{"moe_layers": [0, 1, 2, 3, 4, 5, 6, 7], "router_score": "softmax", "balance_loss": 0.00489, "init_std_router": 0.0166, "n_head": 7, "rope_base": 10000.0, "qk_norm": false, "attn_scale": 0.125, "init_std_down": 0.0, "batch_tokens": 32768}
Below are experts of layer 4 (counted from 0) of a mixture-of-experts language model. Rows are named router (the router's row for the expert), gate (a neuron's input weights, with its number), up (a neuron's input weights, with its number) and show model dimensions 0-223. Each number is 128 + 32 x the weight over its row's rms, rounded and kept within 0 to 255. Numbers have three digits each.
After each expert's rows: "gets" lists some tokens that make up at least twice as much of what it gets as of all text. This comes from a sample of Wikipedia text that the model never trained on. Tokens count by the router's weight.

# expert 4
router:097158139099164088119147115169164086085135145159153147098105125093149121154158169190099077146088185088138144171120134157095078093094096076164101108118178159140076097077174120100167141103107152129139157094143148131165153089169088168126142169134096104178114120170098101183136090133164136075133125188078127191148189098119128104151126139120100128177129142085114176104153165111149136174120091148102153170161153093165148167085097128163120143172125177108069156120091137139074144133150124087100152149138112124107170081131093091129099137066151155096101083171092165158084179150087160092117139157087079149090131073084070149119157134106162092120132126093134099163168115153094180166081
gate0:149119122083115092152135102139145164159121154107123108214108170193103179120112082104132140120080182133161092121076137082207137171100171062075154137146156142121112169085133160123105133121139149088182127118119158152141072137074158176136163066146145140158121104060095140107137165095168149136086174149183160064141141118149097115151162030125071146035102118082184148149130150052090156135110163097190145111131149138110147153187142126178122136078148121153143114035131091104133093103095085118127165113143119134121149155169098137205181145144077143134077166124077100119108137142062127125108140144177187121113153172173118100119114201119161126163159134164112120143096151143168144121154
up0:133158165091110147142089140120134104090151145182109086095121103127076121173082124175163109063136150140115088167137160145176127134158126156149145131091126156109027124113157094125107062124089163136156102121144163121092151182172155158081140116077139205161110106142121103160111101124147088070174112137105118169155134148120102122150130138152110140140102116118084143176155118128126097042144138116145199119148104112133172152165101164107094149153088164189139124139160189121077102164164106158164172116123095124135125121155119134138120112143160153161154101126119127099162117135127133156104138183119067124097096121175204105096159101126085139103129118103108086128128106123156161072046
gate1:107123144143077119097120117075122181138170153087100119171155139137128170116107176162099160101156123159112133151157098126119148093164170097156127121149135128127106174155141096164145146233145182115110132135124094103080145155121218151136157121139064196160104103114130177095132130095137112138147156053178151125086094143090170148096120169175210128059113140116112182102141122087091214136106136088150069106121157148154140121174106145106128162164122120177129111115095100116125066210172129116138155131192147134156161106126149134114155132060143159086138133122154121117093144075154175191155089113228145117140124139121113107136134112123145143160127138150094149167140106145152101156176
up1:153089158141086116043118100118082122167150116123084128122127098128190136179059176145142136176042135102127168092110151147119104162131142134153169166113147200112090161091181190188152125091129133090120110159145084129121183145134109140082140167130108161108141107121090069169143131150136090131147097132126103134167104168140116122130108086113123120117153098109136061131070074119101098151141120164112087112108161090158144128129125127148126180155178109142142061164197096133068186071139141118153119094167101129081048132109136107103088165148151073151095107173149097132131127112077108084120153098117141176157118177144149073156151130117187073201141109162138195125125176169112107089162
gate2:114095101160092179132127133143124172125098060105030094166091136091054136146150172159118135152153139154122143121123111133132096149114114163132160148127182122163172147101164159092111162074157141149117076130124150168061138127148149112109116123145166149141126194146083170128129154119119123154150136078184112131151072150119158106121095133187149121090169148114079097168148133125153170127097146151046057112122108125112145132157162113182145161140128114140095113143174177169170117132116159077154098108172131080108118151122128087084112126128148121112138222143127140123164178144194085117122077138151141133201118150154062112144170130120140201132102166127139182108102126126104143072113
up2:099122132226169171136142142116139117180155186110122093143148141103102202123168081124104097190132133075106075120090037106116131133142156162159102113078143126136100130108101165180102112081105108173154138138163127130180079138182132124111178124114130075174122147116135141112137145106114095087096144102112098154123125116187139154139134119102108157141142100132167104136102130149144039158085117131108109117146093133186077123146087119120128143110204139124113129128102138095115139169139153126150097096142137146156129128110102111107108154121215077157110102179073103117095105091081121158118112087144078102144134119097147154164127129105156125115137189055149074094120186110113159138174
gets: "0", " | ", "–", " (", "7", "6"

# expert 15
router:096151129090159085117145111177160082087132152159150138101097125096153116157160168186107077150090180086135138167119137151093086096089100072166096102116177157145081099078174122103165138100099156123128161086144143138171153085171085165121144165142090098176112118173100107185139097139156141081144128179072124196145193082134122100162128140117100130174131144086123171101144167117144126166127095145105152163166163093170148170092096126167122133173133172106066165127091144133072143135155133086098152145151115109118168089131088092128099140070146164097100082165098170162075189153096157101118139160090081147085136073093074170128148136107154086122126130086142099167168113153098170160077
gate0:119149177153155104104153150110081118104163142090088082160190185169151136136133096086124068135135164110152118116165085124148074093131067140129120142191101127119092177164059118123177101128112146125106123117158108188160115152151083119133123128145128100141099148123135152107104126093193149137141138147131059135089154113103145107145051175114136114042129167119150134106129109170081096091131117175125076073104158120077137080101106138125133130090093167094171079153147098099138117094126096138178088108129133165169153217138142137094100164127136115101089163172122096169114151072173101103082124132102069121095129158036158103102127149157106124115149178126195188094095166074123185139196
up0:119071133105137103138146127060150163110081159138151116049100187088159109155108070064114162180167140102098154099131132099166140158156125108079160109124149151144158097172083113181095141149124097083118105150069132142123141097169091119162101083128114131148172137137144109107138176166117176110218112158151132100127138217141166077112107159108123126184142073135117139171149150148102138071124114113106080138154054144141099135101113054128196132141189160159163209145139090101131125120061129078189110174093100121161181073120157178092117153166147126113193115114161118075165122144107150156157198150126177097174135116112122131091100140108144079141090139127188112150168138093096195134083
gate1:084111094089176132142092160160044122113087091130178116178084065140109140117118086108137150122156160074145130142062172172120107147176131152147125198111098141092162137177111170171105133117116109124067091147199111057092183156135141133178109074102169165147101122134081098006139107121117111164096190131062104137113101129082168151151115150031170176108101067076159145133156148136124070139169191111058105104198117094120095122151090100121157085124119132130145108112116137131180110126118118155121123160114125139126142170081136093116136088141115083112144178146101193055119118106120110161130170169113164089128097184146051131148117117118161106144159153129122130144102155119170126104159
up1:105099058081183137099107121127093179120090127155099162132098149135098219143145141081082185132082113091141098147112202107157154167110159171157118150096176132113236076084133143121102134163179109094073118126067147149126075122140146158168145111118139152103123169145139174146103098131147122082156200135149146163125088174160126148162088104123147114173107133135184130172127141119110157160051124150170102099117150128138121136131101183124234078095134127134118101111115097149157102192139133174108119115051069105135199155111118152111119127093163129151067138140119172136126114122122135109054109170085159096129116149173139129081186075124139144163143179092116107208130087121149105183126
gate2:173128095128150127120106200134163167072137086160165081141118104172089144090126123089125038162087111164097095149150169116154114143168137116131121141140164172090126088133094136212095127143097116106161102124093090120127108093126158183109091130145147203169107139122142144082171145165106123171066158122100039124141116085175074179112147085150132090060132130108120183114149124134100142148125144157162093091152130131067106100159152117140089110087125141180143088169143071168140104111187132181075111124133105131162130176103139129124179127132139147125123162103102172105093096107082122126142106116119106137137138128197109108120121130105090107171113102175121179076071134199156173121140
up2:145036096114129121173095146138136128134136065138102106111139119072111067093131147138136145178083113097167109176117169150164171132110128130168089150155142098149088140132157128142099103142159129117162170136079117057139078154105145134116163192143066114147111133058112081156152126203201127127142087125141107081145096054108116122141103134081082134107126169079125135113067172107145139096150136078140138114142101116110149122078182137151099119150135053127132140151121163001066162153157149169164075132148143124159138150093098165138147103124104145151131197165163079181100129188072135138123121159132148125121151118128077108167126115108081144147175133082138115122101158106139112118109
gets: " | ", "1", ")", "s", ", ", " |"

# expert 1
router:127134128086163085146149120180167091091155147133151131087114126084151111152150182187103072118091187096162122163141142157088078091102094087158099117116149127153086089072166113098170140107104160102126156081150143137147164093162094149119159164135081096181123131164119107195136080146159152077142132184081147192151178082110129085154130154098103117180111150079089174131144167099154131158113096148115156160171171100169175175087110127160105139180112166096080132118077155152075148131151110096120154159150111120117160086127096086119092125079164143083110079176095152175075197169106151109135153167095085139131148071079073156099149149102141072127137122086143109166177118149096176158063
gate0:144082039104095129178120163119106128158121154131113100133098112095138123136211157120183138142125050106162160109178155069163142108131073129091167187162143175162174146173105135161148064108084178120144082150128156105140116128120205039118110136156114211104104131153148177137156147125132117074131139131103102116110182121157113102166176122175229089154147136164109144108152181137190112120141146101102125129147088118105140116149104096173075136104148110119097146101197156163181130124138119158145114137126115137133140132152148165095129098100120117133052102125101111139144120096138094101095105125127127171140186160121118134153104177115166163158118105186112139120093132149113171118097
up0:099104127148125130120115103144154120092116220198144085155125111172130120166117097142151129097174130083102136153133112163088138138139114121152148175157097105060140150138178150160154078169113145160157188130155102116117104121153084116134138134142174140121126132163138115180111089107167174159124105134131150113166074159105094106186146133089095131115138095149212114153089201145114067097183153113120096119196088099171066153126156127114134111148064189100169148117158104098140138152105156142113123157154161128119200128172087152140170113185117166082154089055181162112131105190111122124092100120127123132074116157115143073101126119113087122105128059104139114127126143085156176186130
gate1:136154112152100173133220135121113171122069143147106121142079094145123039135116160181101122123096108161150152156080127138127088143098125099095114112137118088144060111217063160154084158154144142125132100083151162163114071132117104108101086104176102077166129135141089101153117129161139143116111136130106123119082182137136117065116130141115070083158148086194174083141111113133111125139112117149152116114115119127120158128175176064122097096061146116109122105125140206137095094093126169153158112150131093118126046147085138141135169107138146114098073169163049142155178184123124190145165104123073125136147108173103164124138128107159121089064159137097151221084109099092111166105180
up1:095116114087158142150120099098156137126110190153144173105185178113114088145102136127075124105207171151131189102156113174129106080124123137111143122190102067117164068124128129146135196112089193135089100180150111121075190122137125099131150095088038150145172149142085130088109135157179124114156149097138131061141105119106160118127097064162121123069161174108117140121112142098109138116041143098084081133146130131129112118183134129121090146149158145118123140147120025151159120185109130090143111130107187144078178047037106125130138101108171146122118116087174114131069161143139139155112139085149143113123123080093147077105210154125136156109101139171171072180129125091168125133117
gate2:161119130112135141126094158114151138133129104129139153172147129079111156138110089124107185124115113069184123157111128146166144094097179144155087137149100095154161120172107142087154157092081050088083132144175139134095179120119092091136130099127117149146090076146150126116050096106186119136085207143182169166103067132103101128114126101067114067084105163068155145175216109110167132109102152172082137141165089195089066156143177118122154084141127133134088180158094095150143114151171097118093194149190092137124102125128161124154106178108137121099122148093115108099104151143105110108097131140146074101161152143134119118128133101116151122179160123125186126112168192130167112167086
up2:164161120046112145167086100131091150145087197155170115205094119075132155164098154137064133097147084157142023121134057157187133103107195148119123123140118144084204150112114108064150125116133100063150119110165149206135183131155128041160078098106083113133090140101121086165097126100181095158095103170133116159129080139144076162125084117144139100135149141076145156078135145140134141082184114180051135153168121199086147161126125133145144181139125191092104135091104106138179157125141177103079154145168123081110132117108162115169110129132202073113181082136191123128108173137148126111155186132109113073151126126121095121172127111107194113187187106082174087130153158142090149133160
gets: "==", "===", "\n\n", " ==", " |  |", " ==="

# expert 8
router:098159137085149087119145114169167086087128147165149142098097121099144123152171177183108079140088187096140150177115133152094077097103101085158095104120175159137067117079174125103163131101101149138132161087148151129163153083170078164120146166144094104174114117165084101183139094143163137079149133189068128190147190096127133112153130138120101130171131150092119174103143167121151134167123095141114155163172160098166146162083106127162131132171128173115070154127092143142067143128158130083102161150140112123107170082123097091130093142073153170096107081171098168152077190146092153092123154161081079154084131069086068148115157133106151089123140123089139098164167117149093182159081
gate0:144145151075127129128130122095130154175138129124117158148099097044078118157051125094114136121134096125192141110150158169113103100088109145168108132089133103107122161144127115139127127136125142126117150220152122159052099152141144106178124056149070111122064068143156087035169142113121152098136124098146166151107128174166151191168127092153173173140167181194109135126142154128130111083122094115106107124198128168143127150172153148148211160129092109143176131133181144140124199062088154104183144168156105102134113116129179123094113085169145121102070183143124077109122138143119119117121123104128125134122123179199107154099232142108168116093166170135150154135103129117221112162165
up0:116082152140127169121115126141147142115104074132128151137132127126097117098168124121149095104159083105140127112153118141134064130097223140188092141120073057118045132141156119102160146163144143148144165092099083112080182145124101106144139150189207147114103145122176159133145067148075086169148117124107106122083106088164155106059149114171092170100091140171104181123224094131099098173148126141110093141069126074158151123095138088137223147137134115111132046105110043130117114118145063108126091136089134118116144151161069175149135162111156117122137104164076199160121069174138108121103133115078157133145143110134106138126092135110099138121108137119132186126090113189101120130092
gate1:154121175122163115151107155110118160158117135107121107172090173120170115182138113092096140075162105137140080185105076127124064100125130136129163104148101065134134109137175075126121096108140150089175124093129088188095151162119170144108117161090132150173119130099157145170096142108150141163189094088183121110125090142170136133122141111105136153138091118147063126108141130141120080156191138149115106111179168194089095102108143158122122083105163121130157100211123109140111143144108135107139114126067134133141143140118115115126110212111121086133175148163116113133112092183102110121103074130168133085111101151110153102144153067140132153154143167137101192118054162122135155167117
up1:078117134168164118092081118089133077169139120075178074119109149132186085071174148131151154199110165163137171066115184159110100108131138140132107130136172096121115083104134158143077150097135161141060101150094116101142147150211110096043111095136131160114108135111088125122115057151093095114148099144076133119092153125107121127120059149160098127151176101160124163097069148146135094115139128088086087168149107143128159156104134148067119098152139164105147140119176113118157105126124112102130183131138150160094126011117163124096131175134116126136102121074138124211125086154140162125102207116153150140144160138063160128137142164179114170172077148096121082088074142122137178108111
gate2:147157152131105152155111110159121140129148143116126042196134102163160117126107088148158105106118135156188104125149146127084103131096159155132089193128106104043162103150154127113076158153123116111202096140151131127085046127117176108180136110121041112067102126148157150076115133109090174186157149159084119157130155125134160150165139172146077162137141173165138189124158103128146078122093162142135161150106102132174186210182102188095137157162129090114101128145150115166161111133136132059130182080089102180137131194126174131148141123168089111135124152159142116141149144120149083102098084130178138097059172180143178096160102100180155050131181131134124175127087174169104185106107
up2:125169135149085050151175081062131123135154124116151142119146150179107047142135150171188105096134110121166188151125100126121121166115075144152169151156140139042109163133143119120097134133135074084098110066132160098086075140102161126061109150072171152087144142138143134168105128129124138116098099145068077084158192197160068145144128138134103161118090070173156094145156154124157091109113085119104101162143098106143157166137108130103107089102112180141129106212135136137090205161112173155100233107077090116130104164117116189158099121097101087108156183182140142165151148196095133132181178179101135050153103180134124149099145162124120089143153176114134148155109164131136116128104
gets: " |", ".", "2", ";", "6", "18"

# expert 7
router:099157136098156086123145113178169075087137161154151138099098115093144130156163164193103082142091183088132142173130137161091082095097094075163092113115175153138079100076166130107159130113102160132130165085146148131165158082168084164123144165146096108177112118170100111182140092131158138073144130189075126185143191083122128106156136140120105132176138143085121179101145169114149138167130098146105146167165158105169142172089107124166132139175126172113061155127090144137078140137150136085101160148154103121115174080120097093128102137068152164090112083173099161160082192148102160092124138160087077149083128072090067159111155128102155084131127119092132104164169112161095169161077
gate0:128081086128116189106165115155155074139118127134133168122159122111121128125090199099138103082133088116195171118154149136159138128073136165081125099082048141151138089150106094087166125093122159132110151199097152075068119136111155122198098137113145070065104097189162123145101086197190072122153156136169126144136120106072155149121103163074081132093154163173122099077101151141169150079125082112114086147200126118096117136166131062092115133134131136117118118157164093124117074124146139149124112151083109125124107154103132143186135137133121123131174188098061133168158127173113131181140118084097157083143100114099114067161124119109112095125114172167146135115134158179122166132110
up0:174084094137087120139141108106158158126083115101087117135119130126151138117133157131115110128119110085111139155131139098155148182136125145123154117164130128140206094099109175162132156139107140113137123151125121097081142091107107110123168158137170108109090111167118107120162084165186198163109044175159135050174137095097145120138135198132131144135125105153135160155113165138181153169125088168140157159084057035132022086168131131145135093115127123152144113132136063140130094054172074151162072109090148088127106066109179149169124128104107113148106109114118088097156158128161115111113131047185127113122151159180151116130136167061145125140100121121099103147146191127063133125151
gate1:088105140170141160191152126102066081089113128167145222127143168140169133093136107139162094119127173155135144120111117132152142159091161160078064148149101101126129180125117142122147090130144074151150120084165109103085122123094195145154138066148178132088167173134159141121086111126127066185114159112139124158071135166107155145141132129133152128066161113088106045171135088089117159105135104113131149058110092130160085166138088087070130162078126172175157142069204126073116037081121086099161081094131147122157091101112151158103141166166123093043150210070168126128170136162130052087100098127126144108098127186162108157165128104201072077153124139162110175102081131171146206129165
up1:136124169134123090108137136166146136116135130129195144136184119096138118122080110087112105159095110091090111101180127174139194123111130177146125172161136123191156213142120099155141138086125148118114150069086125208224123101139153082143116168107135109095135136091116117132111098105129098092135148156121123087135147115134125116148109144065120228090158143172093126210112085132138135164085092103156082118102126117098123111140170166123127097095118089099133166174132184159116167088117220165110114114137129116132022148063130175194112131127128161174139176169133046180167169113120109100149149125094097115138109104115103132125137131105144099171105088135111080072126139159142067114134
gate2:150104149173137133110087119103182111158101154159122129210129137173121125121103165118106170082154168091085073103169109189119205134160107136136113106109119157078127131103097084129120101112131074173150126142137177115109185112076146110175104050141097117081111099154135114141162121114131088090177150093140177093135104109096080162145145130105144103093109219117115106166152180129050147127153158082133163068103113108139118187106109041140125132159128107112120159126163073068141104099213087117090145074070114100145105130104135121138085117141083074123210095147152116148160179134166113164131140163099127125120102185119125166138107113154075168113110121145107127137092091113107142113136
up2:167151127147112093121121192109118152147134121122143099155109177151140126131087121182088129156147110107108110152120150145131103153115194154162148115176084079132120072106119144184125084109125137093147147166131066123168138143117192076091144105098114181165104148136140117145158042164091109111109192157165125104151086126132225100152150100131108085120123159143211101168125112118172156155181196177078179135096164168140142106146147086119114112123139139190139086142097138196113050135141130177126113122134114144121115103099073164142055132191113190136154119130115117130115136098155101132073153103087133176114136131103098126079126136138088139205154164051075197197119153121120142130130
gets: "3", "2", ",", "; ", " is", ", and"

# expert 0
router:090160128094165089108148108175164088083125162153155135101111130100153124151160170193110078143093181082131139163132139152090082099091095076163093111114178149139078105076169135101158124107098154140135166089133147121166148077176086165119139164142096096177115118172103116178151092141156152070135125182072114196148192089124141108146131142120105130172140138084126181107154161113145134171115093145113146170162157092172156161076087120169129150171133176111065163128093143124067138136158130084103156143141116116116174084126097090131094128068143158099106084170098166164073179150088158094121137169092080152103122069086068152119157127108137088111129122089136096163165111142096171155073
gate0:120122101161147085114045144183125140148085137096105118206136147173122139087133152139110132136088117148116134099110078073124150190121101186146101160122096098080105106186092120195116182091157109098177125135139144160090128126137142141135099065141167187145181132107186153081069163098176156146081109151094066101119130179111180159132147109131174175102151166048121134153124171125156103107121150118134129090085088118142061150134140127089111112063134082072116076115117086156087117116111124141122152100122176136096142150091114182152148165099109088114164096153107130179148152143118090183157067130145089090171126157117112153099139129126174119152127084151139137101091142117172170115144
up0:180177101080133109131119088051111122149153110162115172112129090099099136084090086123106113062133104127154135180163136131136105150104136145100160119168069082098141201109136138132190092117168103105134158153147134088151092147144129173090145131091098100132045143072114180136131119129118143054161136106098098090167112132066098161155178095113113077153146133146142121115160150146080133144102178125113211113102108119110144189122093137149156107121202116099154085137121118118151141122142116082082083113161128097148137135202119137139092149121183135133145093150111115129122139190134156134145175166164115165149099127148097152146112073142163132143166105196146105127181197085118128143132
gate1:137109135156088176067117129134132165132136115087087136173168124163121132128168133074138155135112138181154096115101131045134105141143170094099195163095066126078118145090132178145153098128170152111110112163147095150125144122143107151097152054077158133156135183115128103116114088135175171074161098107161131109150110100085110072149148119100175108106153093137148169171145124123143094105160127093137107171160142158090092040137142082103154094114095059115115177124136145141152087122144105135096116064149145175109106133040121123073114058119145118108134127129120185127117085146123096120142116219112135109171054229166211146137101075079145139064127198084174163105041160099134170166163
up1:192089104125125113156095108103145136151137177072133123163136104144152127092110097180152099145131119082074156122162095150122201156123071122090125121150136138120122108114098115147209118131101160109131154165162045115123089112093185132102152142146138125145041133110143067108090077173116148070155169157137110119142123132134165113079123125116104136164171150107173109159174103185162089126207118100136157110129128137058114066125070201078153113103142168095082095156128126111159167115126171127134077106149168170138142112117205172152117126130141083147156124184137138082039097073114189154167127115168116119158127176132129136117180177115158118141135154102184166058070176149134158160125
gate2:116125093137210084175084129099194134135115140066105190141113096170130184093144170072167144111179137169158161101149090138106094132077125150124139154147143115134062124146133095158097159071169162125121139156127133099125116164104117102122129095115138129047202113106117163144108142106105073095105165152151150139141111155081133124148082072122138192119081168122129155102114123127118144166124119155119042118098174179181153161165102096101152167123126130107092093133152151128107132104104126126127098124101163118118139136084110149105124091175109119150147227129070076130143101144157166166154103146156135123113111186110104091157151139139165131155130188105131101158126153124081082110128
up2:107138100162170123135114119119072132146157160106106113104125099079155087166168141173061065061129122018065192100110083134157122145172163111087121150119133171088138092107131117101168085172138090129179100116155145175187178149122084162147101145184110140130096169149070132101105100112176102136073090167166169142158188058060122135130155102161156149100157180136121172118111145115160098088130151138122114167095134159140149162113152137165125136093100067144107175122166129131150074080227163165135160127073062095120101098047095090187108141111120137100153073154157131120104166149102152168110125157101129090103099108139156137143126206091140182139081190148125113096133141111121154137132
gets: "1", "0", " and", "–", " D", "um"

# expert 14
router:117107168088149080093187161137160113094171172151159121096125097095156111174133140180130081165069154126159181171151126152112168097162172113163107146173182120090135104068137095093205116127133173179113163069163134141168178068178099134176175183098110122150135165164088092165125077112152084133156116158101063108139165156114146132144117146103093146145084140105114103121165122110153173120099131167157185146154181084158136141090107173154152117152084114083072157088107178169104176158143139150097147157148090159123156118163070136159099080099163167099135084164099137177122145126140167092109101133117106149134154095092071131127142165154110109094169082087109096166165156141088125165094
gate0:130105122166149115145118162131203116184112185181114104084094208105116090105122119130048147053126122119071111147076127152131142085155143103147075171150091173129149099142108099164131122140146073158080105096167130105066153124138105109155204124057081142083107155130138118122123105161115191169089221171090106115085128120148153156165111068121140144085128157073137158108151090123113127134149126143192073113170116148170138134141106205141175085097154069104145150103092163142122114102072117096118084110127147122141106116133152085155163132178103167159071141137127122082170101122160073110145067103095104072114184119086108098132102099153181171068084088141151151142139161142116153141166
up0:126072085071161131161172115125147171155134164174133161113120141142085087143162133121105151117131115133087135153092103097122132107174096058189108187157174152079157171203107098144129204125149091129062097115142155121126130208157063114129217138106143104050072153133135141103137143084167150180138152137144111137107150130147166140135178049098125142110094129154130149166137093134151079113125128120176113132120181130138083108156138165137176131130135125126144160145154162126120116096090122092107086156112137132122103129158126052139142152123146134125036135205124118118155073104114081124118136103095113053062161154130141108134056094103154150111077114145187100168179093105156125145185
gate1:161116112100129105079132122145149085116077149167163122145129160120100087084062100108175100142174125153116155104128143147107165147078162113176156107160119090083151152137105065130088126088132114113124111104155128094090115132142120165141107141128109132080094024067126149099077156127093062140098073123071158147132118140133137136097119092109145120130093093088095120136151148138057114112089145144123146099092128112223181148106145160131122163137114124123139100135082142096125092102150061156158128119104156129139113108122129180147207118178108174102115110155154100150213135127145160137135095163136145116072173069198090106089084071140154157119106094125169168071081120095164107154090
up1:144093106098096084144111097145105115144095223146135129150132147113045008153153091112139088176097103156177173098063084162168157159125116097118187063177079126156090128169120130144083133087106125128133125095121148100106131151172120118121154154121110113139086060115145071103081167111097117140134096155100135085149151127131103142124081130141100114111116132127111145059142174162102176122089147159153139098087106132189161133152163138102083179076121129144154111137105170146124122146164110162145183160110130098105123161086107166151163110158154128152153154166116154128179137089120109160118095165092098168151148095139119087147100079101136173140134174053141139132112140093156150156086
gate2:137093082106147159111150161112157155190127100123130166160151095167122122064107124118112122157169097188117146125159073145121133152076204169119112107160173095145084095142178178162081143183077090168142120070164099094072152120118188187150095075082144170060138167076155129158108072134156143141123144147155132124144038146120101156116167121104082154127111144072090076095125110137083190135136157134151104167151120148161142125169157192148168132140122070126156055116133086102132115100130104143139127130112093135132177116136077139127119087118104092134166172106117092146130130135165106175127095103166150178144167195133192090114065152070153145110103116079138138145055118107125108145097
up2:131119112115126118114076072089126085083116101134110176201134123087123132156102089146181184078104111171111119070159210132143154181147129158111183177105110092092172143126166138081120114141118115109100195151141133138081140147152112131145128160086126099089096135090091089126098110103108157149124101135128133184070101124134155144155063113137139124115173097180095154122119149163142147153071111203177179179107151068094111147164116122114151140049123182131119128100140120119131168125105136159136117138143115160133147141110059128134141169206116108105085138176198104103117059141152110095104078118125123159093068156133066170104114103125104140074135116115103117083198160112118134130106
gets: "\n\n", "\n", ".", "| ", "\"", " The"